python train.py --hidden_size=768 --n_experts=64 --d_shared_expert=512 --norm="rmsnorm" --norm_place="pre" --qk_norm=false --attn_scale=0.125 --beta1=0.9 --warmup_steps=200 --decay_shape="linear" --train_tokens=326300000 --dataset="wikipedia_en"
Below are experts of layer 10 (counted from 0) of a mixture-of-experts language model. Rows are named router (the router's row for the expert), down (a neuron's output weights, with its number) and show model dimensions 480-527. Each number is 128 + 24 x the weight over its row's rms, rounded and kept within 0 to 255.
After each expert's rows: "raises" lists some tokens whose logits its average output raises strongly, later layers aside. This comes from a sample of Wikipedia text that the model never trained on.

# expert 51
router [176 130 138 136 151 124  72 103 127 150 123 141  82 131  99 170 151 169 122 155 104 154 127 117 123 126 127 106 109  95 159 140  88 109 119 143 161 116 124 107 116 132 121 138 190 156 120 138]
down0 [113 142 160  93  85 149 140  88 109 147  67 147 107 115 154 136 132 123 120  97 141 129 105 109 135 122 154 111 107 113 116 160 105 146 178 124 142  82 128 142 144 152 135 146 148 120 151 143]
down1 [134 108 125 124  68 119 106 162 143 164 124 149 111 141 117 139 126 140 110 105 138 137 166 114 135 148 111 163 121  94 151 157 111 156 116 100 107 135 116  85 150 120 172 137 121 109 105 106]
down2 [142 147 131 119  95 159 146 102 121 105 135 152 110 157 164  99 127 146 109 121 158 151 106 100 134 126 118 121  98 129 113 121 130 113 189 125 162 112 146 115 124 143 115 139 151 137 136 120]
down3 [111 111 114 130 109  88 182 136 116 112 146 121 149  77 129 142 127  91 134 117 138 142 125  76 140 154  88 128 162 119 143 127 150 152 127 132 153 100 141 105 108 117 138 173 126 163 148  98]
down4 [129 149 134 139 137 115  99 141  90 153 137 135 122  91 118 139 120 117 104 107 141 123 150 114  87 129 148 106 110 133 108 147 122 146 137 115  91 101  83 106 120 149 175 150  95  97 126 129]
down5 [114 109  96 130 114 116 106 158 103 124  90 183 128 130 137 102 136 133 124 129 170 119 120 102 120 127 146 131 109 113 158 134 122 133 103 125  93 116 122 120  79 190 145 130 139 128 119 158]
down6 [119 106 137 122 164 173 135 155 104 150 116 121  83 129 122  81 109 183 124 124 139 102 107 104 163  97  90 161 141  94 146 130  69 154  98 106 135 102 118 134 123 156 122 113 154 162 101 144]
raises: " Website", " Height", "ness", "ight", " Number", " Weight"

# expert 55
router [122 124 105 133  90 142 105  88 133 181 162 108 126  90 111 119 126 164  81 106 162 155 138 112 142 125 118 181  99 157 142 179 147 118 141 146 139 103 163 153  70 110 153 120 175 113 183 113]
down0 [126 129 139  80 118 156 120 134 166 171 122 104 126 130 122 128 122 109 177 142 136 105 119 111 161 153 122 144  58  98  99 100 136 131 108 124 114 153 124 190 189 113  96 136 138 131 120 132]
down1 [105 155 164 133 149  94 137  82 145 179 131 124 155 135 107 111 109 148 107 153 113 125 113 110 124 144 141 132 139  96 158 106 136 127 172 143 102  99 139 139 126 149 120 142  76  74 121 101]
down2 [114 163 148 108 127 118  82 158  85 113 123 134 140 126 137  87 135 160 142 120 117  68 155 158 122 108 103 109 109 161 121 161 137 102 117 116 129  88 148  79 126 156 120 156 108 106 134 125]
down3 [168 108 122 177  72 155 136 119 129 183  98 147  70 156 121 135 177 127 138  92  97 122 107 128 134 205  90 173 101  78 118 106 150 111 131 105  87 113 165 140 142 102  94 107 138 120 137 103]
down4 [ 83 142  86 180 151 132 138 126 115 117 131  86 108 157 200 131 146 119 131 160  83 115 157  99 109 137 138 121 147 160 102 125 121 118 123 110 118 114 134 111 114 135 125 138  93  76 146 144]
down5 [115 136 165 123 119  88 131 114 150 159 146 114 124 136 117  84 130 164 162 135 121 154  94 100 105 151 140 172 125 103 103 142 109  81 116 134 140 106 129 124 106 121 143 116  97 108 119  74]
down6 [141  76 103 127 141  97 128 129 125 147 169 158 140 154 101 102 113 121 119 132 154 117 131 121 143 143  93 112 165 107 112 117  97 128 137 147  96 136 104 135 135 130 128 159 174 145 124 112]
raises: " ", " the", " ,", " or", " either", " both"

# expert 11
router [179 106 122 111 134 108 181 153 134 110 169 132  93  76  88 153 135 174 150 110  86 157 109 153 160 125 139 169 156 121 134 120 116 139 135 143  98 145 174 139 113 151 188 113 105 146 130 142]
down0 [121  83 110 125 163 152 105 128 129 149 147 103 142 121 136 105 107 168 131 118  98 102 105 116 137 100 108 156 141 103 128 114 128 150 119 113 114 132 107 120 122 107 120 130 133 141  99 102]
down1 [135 133 106  86 117  70 139 107 172 147 143 133 108 116 150 126  98 129 123 167 142  80 137  85 156 112 104  94 126 143 158 136 116 113 168 138 128 168 142 126 154  83 133 146 115 129 151 131]
down2 [ 86 126 131 164 174 149 120 147 127 140 120 151 135 125  82 146 142 142  96 133 152 120 173 169 128 120 147 141 142 137 114 164 125 135 126 100 108  89 144 133  91 134 124 121 146 129 134 146]
down3 [147 107 129 132 137 120 116 125 124 138 146 126  99 159 103 147 109 110 123 134 119 115 132 127 167 108 124 179 178 148 131 137 121 108 134 112 125 124 178 156  79 139 143 120 118 121 101 132]
down4 [ 88 141  98 161 166 138 117 156 134 138 119 113 140 106 144 129 133  69 120 133 121 156 128 123 125 167 140 115 114  98 161 122 128  86 154 130 114 141 207 130  81 137  87 108 110 121 115 167]
down5 [180 123 139 112 128 110 177 161 172 131 126 136 151 136 128 149 143 187  69 135 126 126 127 115  76 136  78 122 153 108  76 195 130 119 122 131 160 130  92 123 171 133 172 102 143 126 103 111]
down6 [124 142  78 153 141 122 128  68 145 129 151  99 128 117 127 109 135 114 135 150 109 127 113 185 120 124 124  82 111 104 101 129 139 128 130 167 164  89 133 143 113 164 118 100  89 110 138 137]
raises: " There", " Following", " However", " Since", " Although", " This"

# expert 48
router [126 115 137 132 135 151 140  97 120 135 174 134 107 114 134 160 107 167 114 157 156 125 130 117 146 169 143 114 118 158 107 112 121 140 146 125 155 160  94 100 133 126 123 126 141 117 113 146]
down0 [140 118 144 106 133 126 114 144 135 115 112 137 147 141 135 142  94 102 129 124 151 109 102 145 114 131 130 154 125 107 133 131 161 141 100 128 176 108 172 147 155 116 136 137 120 144 146 103]
down1 [149  85 154 145 116 119  88  87 152 116 113 146 136 123 149 120 122 186 143 109 149 123 150 164  86 124 171 132 129  95 113 111 115 146 137 114 167 118 120 129  93 155 160 117 136 111 129 115]
down2 [106  79 116 156 147 126 125 164 149 114 158 143 134 172 162 172 114 131 138  96 104 174 124  93 124 129 123 137 115  88 139 108 165 144 142 153 132 112 124 142 171 120 134 131 141 173 146 117]
down3 [100 118 118  97 116  96 110 147 107  91 118 137 137 120 106 140 105 111 150 133 133  70 126 104 112 109 119  98 116 118 170 146 102 134 118 117 160 179 113  83 151 116 134 111 172 167 120  70]
down4 [105 174 105 122 129 125 116 137  88 150 115 115 188 107 136 112 171 116 131 124 131  85 135 135 117 113 129  89  84 150  75  80 105 112 133 126 116 117  84  97 118 128 127 113 139 164 120 162]
down5 [145 131 109 138 153 150 115 171  90 145 145  74 138 125 153 132 140 105 124 125 144 149 136 137  96 117 138 133 132 136 151 106 137 111 135 215 142 122 132 121 143 115 123 106 165 150 137 145]
down6 [ 98 144 113 111 181 127  88 131 117 120  93 133 117 163 108 101  86 120  93 110  78 147 141 132 139 156 121 158 137 165 143 128 119 148 179 152 134 176  93 132 112 170 164 116 120 151 139 119]
raises: " for", " with", ",", " of", " on", " from"

# expert 20
router [130  94 130  96 148 128 127 177  95 103 110 164 129 129 127 165 114 179 119 152 154 133 117 132 110 145 102 155 133 102 149 167 100 105  93 180 109 144 108 134 116 102 143 124 111 131  82 186]
down0 [144 124 103 142 171 160 118 120 154 149 138 125 157 149 141 113 153 117 136  89 109 105 130  97 119 117 130 127 129 111 151 132 155 135 124 136 110 117 121 188 165 100 137 154 151 131 123 126]
down1 [177 127 143 140 105 121 112 142 149 134 124 140 153 131 135 153 124 141 155 120 152 134 156 138 130 114 103 142 141 144 157 127 142 146 144 113 103 105 146 108 110 129 111 153 106 163 135 109]
down2 [135 138 153 129 121 120 113 118 124 106 180  95 149 137 119 127 142 177 111 162 102 149 113 136 115 136 146 137 102 120  79 155  92 164  73 135 162 114 117 104 126 108 127 100  68 127 101  91]
down3 [131 114 141 138 130 100 100 155  84 165 159 131 166 170 123 129 108  79 148 104 142 148 120 145 173 156  95 104 112 126 120 126 109 135 132 116  97 142 140 113 144 154 151 149 122  91  59 161]
down4 [159 128 127  76 152 117 128 106 122 120 135 115 119 117 107 165 100 115 114 144 193 144 109 121 139 163 126 153 137 144 136 163 110  83 107 191 107  92  97  87 131 136 134 136 127 122 111 134]
down5 [129 136 165 130 121 163 150 136 117  98 107 169 126 132 130  82 140 123 162 126 104  95 145 115 135 136  92 114 151 144 103 157 148 143 165 118 119 132  80 128 118 135 156 142 157 123 137 136]
down6 [141 140 149 153 103 117 104 110 105 166 101 159 128 144 164 119 120  81 159 152  92  78 142 118 110 133 113 155 115 167 160 150 139 132 137  90 123 145 146 104 150 156 118 134 124 129 143 126]
raises: "201", "200", "199", "198", "196", "195"

# expert 10
router [106 119 152 133 103 122 135 113 123  92 140 124 103 121 101 149 124 149 138 127 123 120 112 139 127 130 111 123 127 147 109  96 135 107 113 107 114 125 142 161 119 155 118 180 121 132 131 140]
down0 [155 117 110 132 126 129 127 157 135 133 160 155 148 153 115  75 113 100 156 123 126 160 138 137 169 120 173 155 181 109 121  82 169 103 148 116 119 165 138 114 111 102 112 123 147 145 157 144]
down1 [110 141  91 126 149  95 137  65 137  91 148  99 151 161  77 130 114 126 145 121 141 118  99 155  75 141 105  91 129  91 110 128  76 149  81 134 165 149 132 122 109 150 133 130 126 131 113 110]
down2 [119 168 108 144  93 135  88 110 128 150 137 157 105 116 140 163  78 170 105 129  96 148 126 102 134  93 112 131 121 151 117 122  88  95 105 142 115 109 138 166 121 117 129 110 131 100 121 149]
down3 [131 132 109 129  74 107 159 132 183  95 116 136 136 147 102  90 140  90 131 143 161 102 118 140 143 105 103 128 116  76 140  89 164 146 115 105 115 172 129  99 126 146 125 120 130  89 123 109]
down4 [136 136 139 117 152 106 127 107  99 133 133 173 144  99 119 154  91 148 108 148 123 129 137 131 128 131  77 103  98 134 126  95  90 102 167 141 103 141 130 146 160 125 134 160 122 175 114 132]
down5 [110 139 116 110 117 134 107 182 153 126 155 104 122 117 129 151 116 125 127 126 121 130  68 115 126 105 134 137 111 115 118 107 145 133 127 140 112 130 126  94 132  89 166 127 114 181 127 105]
down6 [123 102 112 135 136 121 142 130 114 114 110 128 116 170  67 112 175 105 113 148 116 118 149 128 149 144 134 165  87 107 156 152 161 142 108 133  64 165 121  99 139 154 148 111 100 126 105 113]
raises: " with", " of", ".", ".\n\n", " alongside", ","

# expert 16
router [157  88 114 155 136 114 148 153 109 108 116 159 129 122 115 139  86 123 132  97 146 132 139 119 145 138 107 108 110 141 122 142 124 167 136 142  83 124 129  70 147  92 169 129 119  93 123 147]
down0 [126  78 147 146 116 121 157 113  93 121 122 130 102 151  94 130  94 120  82 134 143  98 112 110  73 197 139 153 109  95 133 126 107  91 123  68 139 117 118 111 104 158  61 122 129 126 109 156]
down1 [105 144 124 102 123 128 179 145 124 142 164 139 126 135 144 151  80 111 151  90 107 104 116 146 135 132 121 127  87 129 113  92 127 112 114 127 145 148 144 113 136 176 117 126 105 149 103 122]
down2 [130 103 107 127 120 138 111 144  93 123 116 140 102  86 148 142 128 167 143 124 174 123 101 148  87 153 158 124 113 142 107 141 116 133 117 135 146 137 150 144 166 144 158  83 178 113 114 132]
down3 [160 118 148 138 131 160 133 168 122 132  97 136  85 133 125 143 134  95 172  83 113 106 115 147 169 128 141 164 131 136 127 143 177 137 105 112  90 142 121 143 142 119 103 128 158 101 148 114]
down4 [100 133  84 149 107 160 137  77 143 130 158 135 128 121 105 111 139 123 128 113 108 153 142 139 116 140 117 131 123 137 138  63 125 112  89  91 136 156 112 112 136 118 164 112  87 145 137 171]
down5 [132 115 115 109 186 135 145 142 124 164 133 161 117  78 123 112 136 146 145 150 142 156 104 152 129  89  97 103 117 163 128 125 121 116 131 135 135 112 158 150 113 100 110 102 142 119 117 135]
down6 [143 151 135 150 181 144 140 164 146 127 131  95 151 120 110 164 117 127 144 129 116 126 146  99 151 164  85 140 149 108 136  97 125 121 141 148  74 148 156 111 162 128 125 123 144 148  88 185]
raises: "200", "201", "202", "ech", "199", "ump"

# expert 38
router [157 138 165 131 166 113  96 120 153 165 126 162 137  97 146 116 120 174  55 113 164 122 118 148 105 120 140 151 103 141 132 128 160  99 132 155  80  77  94 145 134 113 120 131 115 116 113 118]
down0 [117 117 138 182 128 114 129 105 137 123 118  77 153 140 105 143 148 160 125 134 126 115 124  93 102 123 135 161 106 159 147 127 162 122 153 115 150 153 133 111 146 104 152 146 127 168 108 153]
down1 [ 73 164 136 132 106 113 125 126 122 133  81 148 114 144 101 122 121  92 100 108 168  99 129 151 124 116 129 135 177 128 152  95  96 103 113 133 138  86 109 114 135 174 130 140 126  97 132 143]
down2 [193 139 111 158  77 156 137 133 122 124 105 104 159 151 126 122 129 157 128 106 150 152 153 132  78 129 114 100 148 136  87  99 102 136 125  92 128 147  97 124 127 153  72 155 151 112 155 133]
down3 [125  61 148 118 195 143  74 113 101 117  89 117 157 123 119 180 115 139 107 128 153 133 149 107 118 120 133 130 140 172 195 122 122 146 110 154 107 176 143  96  95 112 109 143 150 137 129 132]
down4 [134  91 175 136 133 107 137 133 128 111 101 123 111 110 129 132 114 117 158 140 140 111 129  96 132 159 104 144 127 109 151 105 123 130 143 156 101 123 125 100 122 134 164 146 117 182 162 152]
down5 [181 128 172 134 129 125 150 135 130 156 142 150 172 152 163 156 110 107  67 111 126 102  93 143 112 136 153 111 158 111 121 129 102 107 167  93 139 116 126 150 123 144 111 165 182 134 144  97]
down6 [110 173 128 129 165 168 147 154 106 133 139 121 124 152 132 113 115 130 141 134 154 142 175 101 144 181 160 159 115 127 131 117 121  99 140 127 102 123  87 105 140 138 108 119 179 119 124 146]
raises: ",", ".\n\n", " (", ".", " with", " in"